Below are experts of layer 4 (counted from 0) of a mixture-of-experts language model. Rows are named gate (a neuron's input weights, with its number), up (a neuron's input weights, with its number), down (a neuron's output weights, with its number) and show model dimensions 192-255. Each number is 500 + 50 x the weight over its row's rms, rounded and kept within 0 to 999. Numbers have three digits each.
Before each expert's rows: a language model's description of what the expert responds to; "mostly gets" lists some tokens that are sent to it at least half of the time. This comes from a sample of Wikipedia text that the model never trained on.

# expert 3
It responds to: Word-final suffix pieces completing English words, especially -ed, -ing, -ial, -ated, -ical, -ized, as in unaired, partial, coordinate.
mostly gets: "ated", " new", "ical", "ized", "ited", "ised"
gate0:471384491555464467528430585542528421549447545477519483419525450486487527521574538485603496474434521572540508545470421534484556434553434500514508483616547467475458459460480534466552587562477482
up0:579507464406559541454582494427506589465428489533491540546469488514496476492476468550468449509567451464426454567486475437432423487517497543516515465405501450569518492388495472556485434505463431
down0:493524468446562497482564554560585503538556508563500498524543505519462412510502373506440470457451373540490461543618491490517544486450576587477485493495580541449602485501550511554502474499519424

# expert 49
It responds to: Pronouns and auxiliaries after commas or sentence starts (he, she, was, had), and census phrasing like living with them, of all households.
mostly gets: " he", " had", " she", " have", " only", " has"
gate0:497548512458495459485459511483523575486530481430535475541525470553385535605532512567427458438473443506544500455468559563638627584486507499462427523551518542597534471498409512551571552467617580
up0:421484493544564451468467490487496519435492574474540539432525434519504445431438517501484426497492497513618511511451620538549458560530491443468514563535482449610469536468556596476437492480463441
down0:550462498516490597517471520506453381532454471511433448526523498503479456383486546553417575412511514503514551509466549491467567422477500496557505501455566498494589462520412462467603520510505391

# expert 63
It responds to: Colons after infobox or list labels like Length:, West end:, Species:, plus nouns film, album, series and dashes before descriptions.
mostly gets: ":", " film", " album", "):", " series", " :"
gate0:510509498433432507544600538423500497533429494582508522513550506444467582503481451520468502434518588518508525508482476566467541525531530452525547465372454520498536516523542484490496577509506542
up0:530490504519572514513462537503475434559526495519508505530511461530477535562505538557580584464512543490588525474455534584509460558411480528530493575519543474459499499521506519509486497594538487
down0:417512505525535495471517496535565456477429529495488365542420566531536543466479508517535425458366488472487464463515465378519487565448477461455470605492530574535460484469488428495556473526442465

# expert 8
It responds to: Mostly the preposition in, also at, during, within, on, and colons after labels like Location:, introducing places and dates.
mostly gets: " in", " In", "In", " during", " there", " within"
gate0:416443422555481492396427466502408480460504440498522515549516457632475492528565575497459539493437565417522477538484587564496550595528340464496474493517614573522586532451507432559520483439528509
up0:443547523496484516490527536468492500531488563494593539581486492602487514514444485497489475543584627571540470567586519488543501482503526436568482582530579503549533511490531532451485511496564539
down0:590431457478451466543543443487515531620541546540523523532528428539487558520544532492491534468462493476533530502482484492535560461453523448497511541544457476462528558556502521504499437579421303

# expert 30
It responds to: Line breaks and final periods closing a sentence, paragraph or heading, usually just before a new == section == heading or table.
mostly gets: "\n", "\".", ".\"", "\n\n", ").", "\n "
gate3:508458493528403464440487466525515525491510555496641507486491456463436503491527480449445413508504448473567552456469561532536553498514461634470507430419626479524439395604554461598499576590512535
up3:395590508459553508528563505507551642512524454556496426481380494517483500513598545588522503489480560541425441613499478550540497528486399536512584577539488478521529554418459518428557475502526431
down3:527558497520484514550531473561467564472562560488475537505440482493382475499570465540502454567455506400440533504553520511555502527411493513536566540543517509542535441541521495423420527603506525

# expert 37
It responds to: On, for, was and table pipes in sports biographies, mainly the date-introducing on after debut or match phrases, e.g. on 27 August.
mostly gets: "On", " On", " announced", " on", " won", " ended"
gate0:574519580443567567482383479481433525506559484423492563515634476493531502495542496457454619523400546494490518439480436539487451502426545557560490504471562516563511557533503411580513534606479595
up0:557522408533478550433546639455501543513530519478505486397582449444542473506455522604528545494544528456489499488606524493487394468516557449528473580459500499421544530459510502412446567516453552
down0:520483451505561487560438656449454429511546615525523540552653520541592533441531508524439556430509540437531476468556479458481468545474461434551459423494498578557507488499396439569464509464437459

# expert 24
It responds to: Line breaks, nearly all of its tokens, closing table rows in election results and stats tables, plus a few prefixes like non, pre, self.
mostly gets: "\n", "\n ", " non", " pre", "|---|---|---|---", "′"
gate3:570524403480393516537496456437522492529448490543430461459489512475513440486478443547521480445460543547568579500436519435534502465476489555499560613531507518506507479540469530516453481512476554
up3:519389452484506483559426508457463505481429496607507581506493528527448499484528431452511512491529483611538520497464447373452533504525589498532589520604529478474456566500521525451470491519469454
down3:557541486529573555469419575527485460503468432455557514556503459467498412534515504481486393511437508457415467439527536527430390570520544477541522428486421515480444422483563564533560522658419472

# expert 41
It responds to: Line breaks ending headings, list items, table rows and sentences, plus sentence-final periods and table separator rows.
mostly gets: "\n", "\n ", "|---|---|---|---", "\n\n", "\".", ")==="
gate3:527483598570421480624537468420492462353468401560492530464557507679565493523518520513510382576484502584472406494526540382539483414533479447482484417523534569512513522478503481459490580502472517
up3:505514359469599527420486497543522474632431579454515499555449553384475529525465444494446614459606535474506598476436523615464521605494520478451548571450486409441497517528472559614456466445471515
down3:480588503448448563501489497451453599453528518482532457444444500441459495535435522499546516480501489466464549519485552416525562607466472484451452491472490409541501486490462522584537449489510489

# expert 0
It responds to: Finite auxiliaries like is, was, are, has and past participles after them in passive clauses, such as was released, was described, was praised.
mostly gets: " is", " are", " it", " was", " has", " were"
gate0:515512542621451498505421528487367461524506551527514524530399460499503494476565496458576408563466528438576448546515530551505493581515434539587523468413564555474499535490573526523430545463401529
up0:567543564623500514542483569520438460486474486461541540524463496560458459507564523527658426536504478530559494617519561609447469488489508579538510486486494550496555564459580488539435459505430484
down0:550539517501476506560371461440399519549560511428527481474558529488520461577423495578560476508477568605530543579564482452542540594466502555481541495550567427522494556444541483466522487526443385